{"n_experts": 256, "d_shared_expert": 64, "router_score": "softmax", "init_std_router": 0.00924, "n_kv_head": 2, "norm_eps": 1e-05, "decay_fraction": 0.763, "doc_mask": true}
Below are experts of layer 6 (counted from 0) of a mixture-of-experts language model. Rows are named gate (a neuron's input weights, with its number), up (a neuron's input weights, with its number) and show model dimensions 0-127. Each number is 200 + 20 x the weight over its row's rms, rounded and kept within 0 to 999.
Before each expert's rows: "gets" lists some tokens that make up at least twice as much of what it gets as of all text; "comes after" lists some tokens at least twice as common just before its tokens as in all text. This comes from a sample of Wikipedia text that the model never trained on. Tokens count by the router's weight.

# expert 160
gets: "-", "–", "/", " anti", " non"
comes after: "\n", "|", " All", " self", " long", " first"
gate0,198,210,231,212,178,199,210,214,178,234,184,178,203,228,181,200,196,189,229,187,239,176,219,215,212,200,156,186,184,189,203,216,191,170,161,201,221,235,204,198,217,185,203,181,189,179,248,189,203,185,227,243,182,227,190,207,219,164,211,219,224,181,192,195,182,214,180,188,194,214,212,216,195,192,193,220,184,179,193,168,214,224,192,190,216,237,215,197,204,224,194,215,194,225,238,220,196,209,141,210,199,184,157,193,194,199,181,232,227,190,196,197,219,168,214,185,174,193,215,200,186,175,177,179,192,224,209,207
up0,174,195,193,207,174,177,196,212,200,231,192,162,244,195,237,213,202,181,182,181,199,182,152,241,196,175,190,162,210,190,194,176,200,197,187,223,192,220,219,190,213,192,204,172,230,200,195,212,203,198,209,165,201,205,192,196,216,201,213,199,203,236,205,222,197,203,172,215,228,228,198,196,183,181,223,187,143,176,195,216,213,213,233,208,185,211,183,182,223,211,196,180,204,219,199,186,208,214,204,226,169,246,221,187,192,199,203,193,196,207,235,228,214,200,196,240,168,214,168,189,194,197,256,187,172,192,199,192

# expert 151
gets: " 0", " 1", " 2", " 3", " 100", " 6"
comes after: " |", ";", ":", "N", " −", "°"
gate0,173,222,203,192,219,170,214,208,191,218,186,157,194,190,216,161,237,219,206,221,161,204,210,250,199,221,212,220,214,200,201,186,199,200,179,199,206,204,186,171,237,184,217,213,185,202,197,186,202,185,170,187,179,201,178,184,181,191,191,231,192,241,186,223,181,173,202,207,199,196,210,206,201,171,180,215,172,182,221,255,213,148,193,228,223,225,192,201,189,199,210,192,223,228,199,220,191,216,207,234,203,189,225,176,212,249,181,194,180,217,212,183,181,204,171,182,205,192,220,201,242,210,211,214,210,188,196,188
up0,210,211,193,195,213,171,239,207,189,204,202,163,205,206,223,152,247,218,229,222,177,185,217,256,200,216,224,216,239,195,191,192,207,195,189,208,220,206,195,174,234,198,211,219,188,193,185,174,202,187,195,187,165,211,185,202,172,195,187,187,211,226,177,216,201,199,189,199,178,200,186,197,179,195,174,200,172,183,215,254,206,182,175,224,232,209,181,176,179,197,215,174,217,230,189,198,188,195,200,215,228,193,223,172,211,240,180,209,185,242,215,218,164,207,186,204,232,194,220,182,217,188,205,206,210,197,206,182

# expert 191
gets: ".", "\n\n", " it", " It", " is", " the"
comes after: ".", " in", "=", "In", " that", " In"
gate0,190,183,218,176,170,233,186,206,195,200,192,191,199,188,173,207,239,214,188,196,198,196,210,238,225,230,183,196,223,195,139,222,159,229,195,155,215,180,189,171,168,196,162,221,190,190,189,196,189,220,176,195,209,224,205,214,203,187,186,213,197,265,170,216,202,218,157,195,183,182,206,228,185,184,209,191,222,194,219,210,214,198,221,194,207,204,191,213,207,183,220,197,211,188,178,204,214,190,232,217,188,205,184,179,221,200,230,189,228,172,205,213,188,213,205,229,171,211,230,188,226,180,188,205,190,209,219,226
up0,207,246,182,204,182,218,215,203,215,198,185,220,204,204,208,219,180,197,174,230,210,204,155,198,189,175,197,201,206,202,246,195,220,226,188,248,194,184,193,226,202,192,232,169,203,197,227,216,201,181,187,199,193,193,187,196,201,203,223,207,177,164,221,192,189,185,212,196,204,228,208,185,234,251,200,181,195,220,177,195,216,196,193,238,206,218,192,182,170,200,181,227,160,190,219,168,192,224,175,173,205,217,203,187,218,203,183,215,200,211,199,180,219,196,208,176,219,213,133,211,176,217,213,165,228,215,203,184

# expert 87
gets: ".", " on", " in", " as", " The", " with"
comes after: ",", "s", "\"", ";", " work", "es"
gate0,235,196,205,201,210,184,156,229,227,190,214,205,172,189,179,220,207,194,220,214,218,184,199,230,175,198,189,199,196,230,219,212,202,194,189,162,237,191,181,184,220,192,233,212,220,182,226,186,194,225,193,193,217,201,219,209,191,169,196,164,176,198,195,177,217,200,206,180,177,237,196,203,194,226,203,200,177,176,204,199,227,178,206,232,196,199,191,227,191,180,184,201,210,139,213,224,196,229,183,174,206,179,224,203,222,225,196,223,201,247,216,198,197,195,231,164,223,209,179,188,160,182,197,222,214,227,196,165
up0,216,217,183,193,219,192,198,191,214,215,213,202,173,183,200,217,220,235,197,219,188,186,191,232,183,190,172,207,216,229,202,180,220,217,221,199,279,212,191,165,247,204,212,203,204,222,207,200,190,208,195,190,195,199,195,194,212,177,152,175,167,211,170,191,221,201,203,215,200,235,228,197,195,236,166,223,162,194,183,218,214,213,203,212,194,189,175,211,217,159,212,185,213,200,209,215,176,226,171,206,221,176,215,191,224,191,223,227,181,212,195,180,206,187,221,196,208,213,223,224,162,205,180,198,194,208,213,163

# expert 167
gets: "-", "|", " •", " Clade"
comes after: "\n", " =", "\n ", " Phylum", " Coordinates", " Clade"
gate0,229,229,174,191,252,214,211,179,241,185,162,199,212,198,174,241,192,203,201,208,200,230,219,216,182,187,177,215,164,177,192,170,197,191,206,212,202,188,194,147,185,186,185,227,196,203,224,190,196,223,188,207,195,189,177,174,197,218,180,162,186,192,199,235,174,209,185,186,204,197,159,214,206,156,167,179,194,219,197,220,201,203,214,246,209,221,219,214,199,251,193,207,201,161,217,190,193,214,200,180,219,193,193,201,187,170,212,225,193,208,188,213,174,213,206,193,211,189,171,180,200,199,191,167,202,211,208,211
up0,179,193,207,215,191,186,192,231,179,181,201,237,173,189,195,158,210,165,198,180,217,176,207,196,189,201,227,157,220,212,198,221,183,196,192,180,237,209,230,210,204,197,206,184,164,221,207,220,234,208,173,191,150,209,198,211,179,204,206,236,192,215,207,211,233,231,209,185,210,232,221,173,200,223,208,201,202,185,199,193,221,183,179,165,205,191,180,181,173,192,180,192,198,227,180,201,214,180,229,209,217,185,218,226,210,213,174,172,196,211,218,188,248,232,180,190,191,176,199,208,189,182,226,209,213,198,149,213

# expert 193
gets: " |", ";", "|"
comes after: " 0", "  ", " 1", " —", " 2", " %"
gate0,186,224,212,211,152,197,217,184,178,209,209,241,210,188,188,196,217,172,188,232,198,199,180,210,203,209,189,220,183,174,192,208,189,221,202,187,191,203,177,189,210,214,214,217,253,195,200,188,242,226,199,179,198,226,177,198,192,201,201,199,203,208,177,223,219,205,193,200,184,182,217,213,213,182,210,147,158,193,233,227,163,215,206,204,186,202,186,196,240,204,195,192,228,223,218,162,176,209,171,173,176,180,239,213,175,183,204,169,190,160,188,223,200,207,238,191,176,179,189,195,193,181,208,221,211,203,229,182
up0,196,218,208,192,153,186,211,199,204,191,206,226,171,179,206,188,229,160,187,215,190,175,182,220,209,192,189,194,186,168,198,186,183,204,199,205,189,186,176,212,179,228,231,201,241,169,185,186,240,195,219,183,209,242,208,217,203,207,208,219,202,207,184,195,242,201,196,202,210,188,219,210,250,211,199,162,161,189,217,261,194,221,195,213,191,222,182,194,200,207,218,187,208,215,228,176,170,209,174,184,183,194,226,182,200,211,211,174,214,179,192,206,189,210,264,211,166,178,196,192,202,208,204,210,201,199,221,179

# expert 72
gets: " Date", " Born", " Released", " Succeeded", " Preceded", " name"
comes after: "-", "|", " |", " Binomial", " Full", "Personal"
gate7,191,210,186,218,219,217,198,189,217,159,201,187,166,202,216,214,162,179,216,197,247,184,194,207,191,191,228,212,192,173,215,183,200,226,219,177,198,203,214,207,207,174,204,195,216,185,218,204,206,206,222,233,205,203,207,173,144,174,192,191,191,208,230,176,192,195,177,239,193,176,210,183,219,201,179,213,223,170,213,214,195,200,209,186,213,223,207,216,192,217,154,165,184,165,179,178,186,161,201,205,182,197,192,212,216,204,209,228,197,193,176,222,201,259,231,199,196,225,190,177,203,218,189,201,242,185,231,176
up7,168,201,199,193,211,223,240,247,194,151,218,206,208,155,224,212,186,208,197,196,240,208,195,186,207,212,206,196,214,198,190,178,206,197,202,173,218,210,220,222,185,150,201,216,199,214,206,172,211,176,212,206,177,203,210,215,173,184,192,212,197,213,201,182,189,171,197,218,191,192,181,203,192,197,177,238,243,171,191,195,186,203,217,171,175,206,196,195,213,219,164,197,173,193,141,173,185,158,195,178,175,193,181,219,179,214,201,191,203,172,203,184,189,240,209,198,194,229,208,189,197,224,205,197,221,208,226,239

# expert 110
gets: " information", "History", "Species", " Animalia", " classification", " life"
comes after: "-", "=", "Personal", "\n\n", "Scientific", ":"
gate7,151,213,170,168,196,208,168,185,199,220,208,233,164,238,210,200,187,208,176,186,219,172,189,196,199,216,181,204,231,235,227,226,216,234,221,188,204,163,183,179,184,202,226,193,180,185,220,195,227,210,192,210,203,229,221,183,214,198,204,190,234,219,199,192,205,200,174,209,191,184,239,185,202,198,201,167,234,175,202,171,191,166,172,207,232,193,198,194,214,223,210,188,210,202,188,226,185,183,230,188,228,168,194,196,208,213,210,193,160,200,209,204,154,184,190,233,215,204,185,182,178,201,198,199,204,213,223,237
up7,221,181,229,209,224,196,204,189,183,156,208,207,186,201,228,227,204,173,199,227,208,210,200,222,237,215,197,183,209,172,206,208,189,235,173,186,239,190,220,214,199,155,179,201,215,252,212,205,192,174,191,179,189,182,175,179,160,183,199,171,156,182,210,211,212,196,197,238,222,200,180,215,207,206,199,212,185,205,200,229,206,199,194,179,201,215,170,182,172,213,174,204,197,220,233,167,218,204,185,200,177,186,206,205,167,203,237,210,218,207,178,209,234,206,207,180,230,222,213,229,205,206,225,213,208,166,217,188

# expert 129
gets: " a", " an", " be", " been", " the", " being"
comes after: " to", " is", " as", " in", " was", " \""
gate0,193,201,179,222,202,204,209,242,223,202,178,191,213,154,164,209,219,214,221,215,222,232,216,213,217,192,185,167,192,237,179,215,201,173,228,175,227,208,196,173,221,175,211,201,209,181,207,218,190,216,211,260,186,213,200,204,202,179,186,200,233,196,200,195,197,196,214,206,189,216,184,201,173,178,245,225,193,199,150,194,197,221,220,190,217,209,230,197,190,178,201,186,230,174,207,185,170,172,187,229,205,204,210,197,206,210,199,174,186,200,215,175,215,173,209,164,220,181,200,245,193,232,204,166,182,209,211,207
up0,213,202,226,183,200,214,239,163,177,160,235,171,227,208,200,202,210,194,219,177,211,187,214,196,208,195,258,226,190,169,209,217,193,182,192,184,215,232,179,233,207,218,208,185,194,190,175,215,231,188,220,238,194,204,221,214,198,196,214,159,203,170,218,213,208,214,194,200,178,205,193,214,212,193,172,211,182,213,169,204,181,165,182,186,199,167,211,228,187,194,168,229,174,167,200,202,205,216,185,192,194,178,208,191,190,183,188,235,211,215,193,172,211,201,193,181,192,222,242,161,208,202,175,212,173,169,215,194

# expert 203
gets: ".", " .", "53", "~", "57", "<"
comes after: " U", " 1", " No", " 0", " 100", " 2"
gate0,193,182,207,198,194,193,194,176,190,173,208,193,222,161,194,180,230,206,177,208,231,194,209,224,185,185,184,187,189,186,227,186,221,194,177,243,195,139,205,199,203,170,226,211,202,197,151,188,218,211,207,217,184,230,252,167,188,198,189,231,213,187,209,205,185,219,196,213,191,168,199,205,194,201,187,206,193,184,205,187,204,193,195,216,226,175,208,231,214,167,194,217,180,222,203,171,238,210,192,210,189,162,219,215,171,214,187,205,200,198,165,255,206,162,198,223,205,223,200,197,209,209,207,197,203,201,205,247
up0,172,232,238,184,174,210,209,244,220,238,196,210,227,190,211,191,204,158,226,224,186,240,201,221,212,222,213,190,194,187,172,185,177,216,221,194,202,213,234,197,209,207,195,185,181,180,198,201,179,206,186,150,227,167,155,196,221,190,189,197,175,193,176,199,207,227,181,163,210,185,208,186,210,178,208,212,175,201,198,214,187,223,201,190,224,203,184,183,217,196,193,199,217,194,236,223,221,205,221,204,205,198,204,214,202,188,162,211,197,196,237,175,194,220,194,160,198,175,193,228,194,163,225,197,170,227,201,178

# expert 207
gets: "-", " -", " |", " –", ":", "|"
comes after: "\n", "\n\n", "\n ", "|", ")", "Note"
gate0,208,210,186,211,208,161,203,195,183,198,179,216,228,233,206,214,194,206,224,180,197,229,186,213,218,196,222,150,207,188,205,163,184,186,183,207,166,190,215,192,186,161,201,186,184,193,176,219,184,210,217,200,181,254,181,206,207,201,183,199,208,193,169,186,221,191,244,192,222,232,193,196,200,189,164,189,187,167,218,208,185,166,221,204,182,210,165,193,211,165,211,210,198,217,174,233,229,222,184,183,213,183,218,166,185,222,180,208,177,235,205,191,219,193,199,205,219,152,229,229,216,198,228,185,188,208,207,194
up0,214,223,226,215,211,196,189,208,208,199,205,247,172,202,188,228,162,222,208,237,198,172,206,171,183,219,213,207,193,213,183,222,162,218,177,189,231,198,212,183,251,193,198,204,196,200,224,218,189,232,187,177,205,184,165,237,206,212,203,225,181,224,192,205,189,197,215,221,194,220,224,173,148,227,219,198,194,211,216,176,188,189,200,215,213,180,203,215,196,181,205,171,227,211,205,199,222,234,211,178,204,212,180,179,194,176,177,203,221,176,199,211,198,171,209,186,208,201,163,193,215,167,164,220,173,211,186,164

# expert 163
gets: ",", ".", " 18", "|", " 11", " 10"
comes after: " |", " on", ";", "s", " for", " On"
gate0,146,182,181,201,206,222,206,173,192,202,177,185,194,192,182,199,159,218,240,208,203,230,189,204,210,194,156,221,202,172,191,222,202,200,189,215,169,197,192,199,238,195,207,206,208,249,203,206,189,219,199,184,158,201,192,193,193,209,205,206,214,217,236,180,199,183,200,193,198,207,161,206,210,201,157,198,213,168,196,183,209,188,218,197,229,232,178,178,211,207,178,201,191,201,199,200,212,217,190,225,215,224,218,221,203,190,211,220,196,239,202,214,176,165,210,183,211,247,179,180,212,168,207,172,178,239,201,244
up0,218,210,235,185,189,226,194,194,206,186,243,211,228,197,170,237,149,183,194,166,212,210,171,234,184,211,189,196,195,205,186,207,233,178,194,211,164,230,237,244,188,196,175,204,186,191,196,226,187,185,216,215,191,234,202,227,178,217,189,191,187,232,205,217,191,201,194,186,180,193,235,221,176,191,199,178,195,191,199,196,185,197,212,206,233,183,189,171,186,197,193,185,200,214,198,218,169,176,227,203,218,196,197,183,225,176,203,199,176,187,223,156,213,175,186,161,228,218,197,192,207,189,197,226,167,218,173,212

# expert 185
gets: " a", " an", " A", "A", " one", " this"
comes after: " is", " as", " was", " in", " with", ","
gate0,204,194,209,180,196,213,210,190,212,174,223,219,209,188,208,199,227,208,204,177,189,198,174,172,212,232,183,183,209,179,191,161,151,169,207,217,228,200,192,145,233,204,238,183,235,188,162,194,198,187,165,192,210,194,196,207,192,210,252,228,222,222,166,206,208,220,208,216,185,194,206,194,195,207,222,192,187,213,189,241,179,213,214,213,181,206,198,198,200,174,206,235,182,208,217,239,179,238,216,188,175,191,213,189,206,183,214,197,226,191,191,163,197,219,194,223,213,165,184,179,182,195,178,209,199,219,231,214
up0,204,189,204,201,203,188,207,215,210,182,225,239,211,199,199,218,217,213,213,168,196,214,195,188,206,227,196,215,202,189,199,185,152,166,204,206,227,167,220,178,244,190,199,171,232,193,188,188,187,169,180,191,197,191,185,197,191,209,231,205,222,216,159,203,190,208,208,232,182,227,172,191,187,208,221,192,170,207,193,229,182,192,225,215,196,219,206,209,198,162,214,237,194,181,213,237,192,227,205,147,171,203,205,170,187,192,203,228,220,201,188,160,214,218,210,218,233,165,167,187,192,196,183,176,199,232,221,208

# expert 27
gets: " two", " three", " 2", " 3", " 4", " four"
comes after: ",", " and", " of", " ft", ";", " over"
gate0,180,217,212,189,168,162,191,163,214,211,161,180,180,192,186,206,186,195,223,196,227,200,215,197,220,189,213,181,179,214,176,207,218,210,175,189,189,189,216,187,231,234,192,172,199,182,222,219,174,185,201,183,207,156,191,179,213,217,207,162,208,226,207,203,205,223,192,194,202,183,199,201,213,206,225,215,231,219,238,182,204,198,206,175,195,189,214,203,214,183,218,176,204,190,195,233,227,225,202,181,202,208,179,211,231,190,213,222,205,185,240,179,231,245,201,192,211,216,200,243,225,192,201,252,158,172,189,180
up0,176,217,224,208,183,205,152,207,200,200,147,207,230,255,195,191,201,252,180,196,204,225,191,198,197,193,190,188,203,207,199,172,194,237,236,195,178,212,166,202,221,183,218,223,198,190,181,195,220,194,222,209,194,203,236,196,199,180,231,229,232,191,195,187,190,168,205,183,195,179,232,190,208,177,170,179,193,208,181,187,219,203,192,192,203,219,187,201,203,205,193,223,199,222,217,188,169,176,171,216,203,194,208,179,173,149,215,182,243,199,222,191,208,191,216,196,198,194,167,178,211,223,204,165,204,180,229,211

# expert 65
gets: " |", "|", "-", ",", " -", ":"
comes after: "\n", ")", "\n ", "  ", " 2009", " 2001"
gate0,234,199,176,214,178,200,171,232,203,178,183,218,201,178,191,227,213,154,184,212,195,198,174,200,216,196,201,189,189,192,210,194,179,180,229,200,185,203,186,222,203,206,180,204,199,227,199,196,179,184,225,198,218,232,208,196,218,243,190,242,205,196,232,205,231,199,199,215,204,160,193,211,196,202,187,196,191,178,222,250,214,217,229,148,184,198,153,216,222,194,189,246,229,180,226,207,197,198,192,156,187,163,179,214,196,187,199,190,223,189,186,185,179,199,209,194,212,193,204,231,181,219,171,196,168,206,216,182
up0,220,202,183,226,186,195,192,209,202,192,183,219,186,182,193,215,208,186,183,203,172,162,215,217,218,210,213,167,197,183,244,193,188,194,218,187,196,193,184,240,225,220,169,245,202,210,214,204,182,168,232,181,193,217,200,195,213,254,184,203,190,229,191,190,211,210,193,217,219,191,198,169,176,224,185,175,194,181,217,202,221,207,230,185,216,178,155,194,216,172,205,223,238,205,219,217,213,215,180,138,222,166,191,189,225,219,229,178,201,183,182,195,193,206,220,204,192,220,205,215,183,194,170,197,162,200,203,189

# expert 238
gets: "-", "|", "19", "year", " −", "18"
comes after: "-", "|", "to", "year", "o", " al"
gate0,185,229,192,213,208,185,199,174,195,213,186,175,210,210,200,212,200,156,194,158,212,191,233,231,187,217,179,172,189,188,226,175,182,182,183,195,230,207,184,175,198,175,170,183,166,214,183,183,214,216,198,208,226,196,242,226,194,201,157,213,211,205,199,193,255,245,227,186,194,210,182,209,205,206,170,225,198,208,191,200,222,208,199,204,191,203,229,206,209,211,198,205,181,213,222,208,210,214,152,182,217,238,184,223,199,206,186,208,221,198,159,225,185,194,158,193,205,193,213,209,191,204,171,180,162,234,209,188
up0,186,197,218,196,183,165,204,182,202,171,178,229,172,221,202,173,210,164,222,224,217,171,233,238,193,206,207,198,216,232,201,150,169,246,221,196,191,197,207,200,185,191,192,198,210,208,186,224,191,244,180,192,188,222,189,217,206,202,194,210,185,239,207,225,229,214,171,210,157,200,259,179,214,193,214,182,213,210,182,224,200,203,178,205,202,203,173,203,153,211,196,165,189,206,221,181,190,232,202,227,186,211,181,200,180,211,193,210,175,198,210,189,178,208,200,214,192,194,187,205,197,165,224,213,220,213,186,196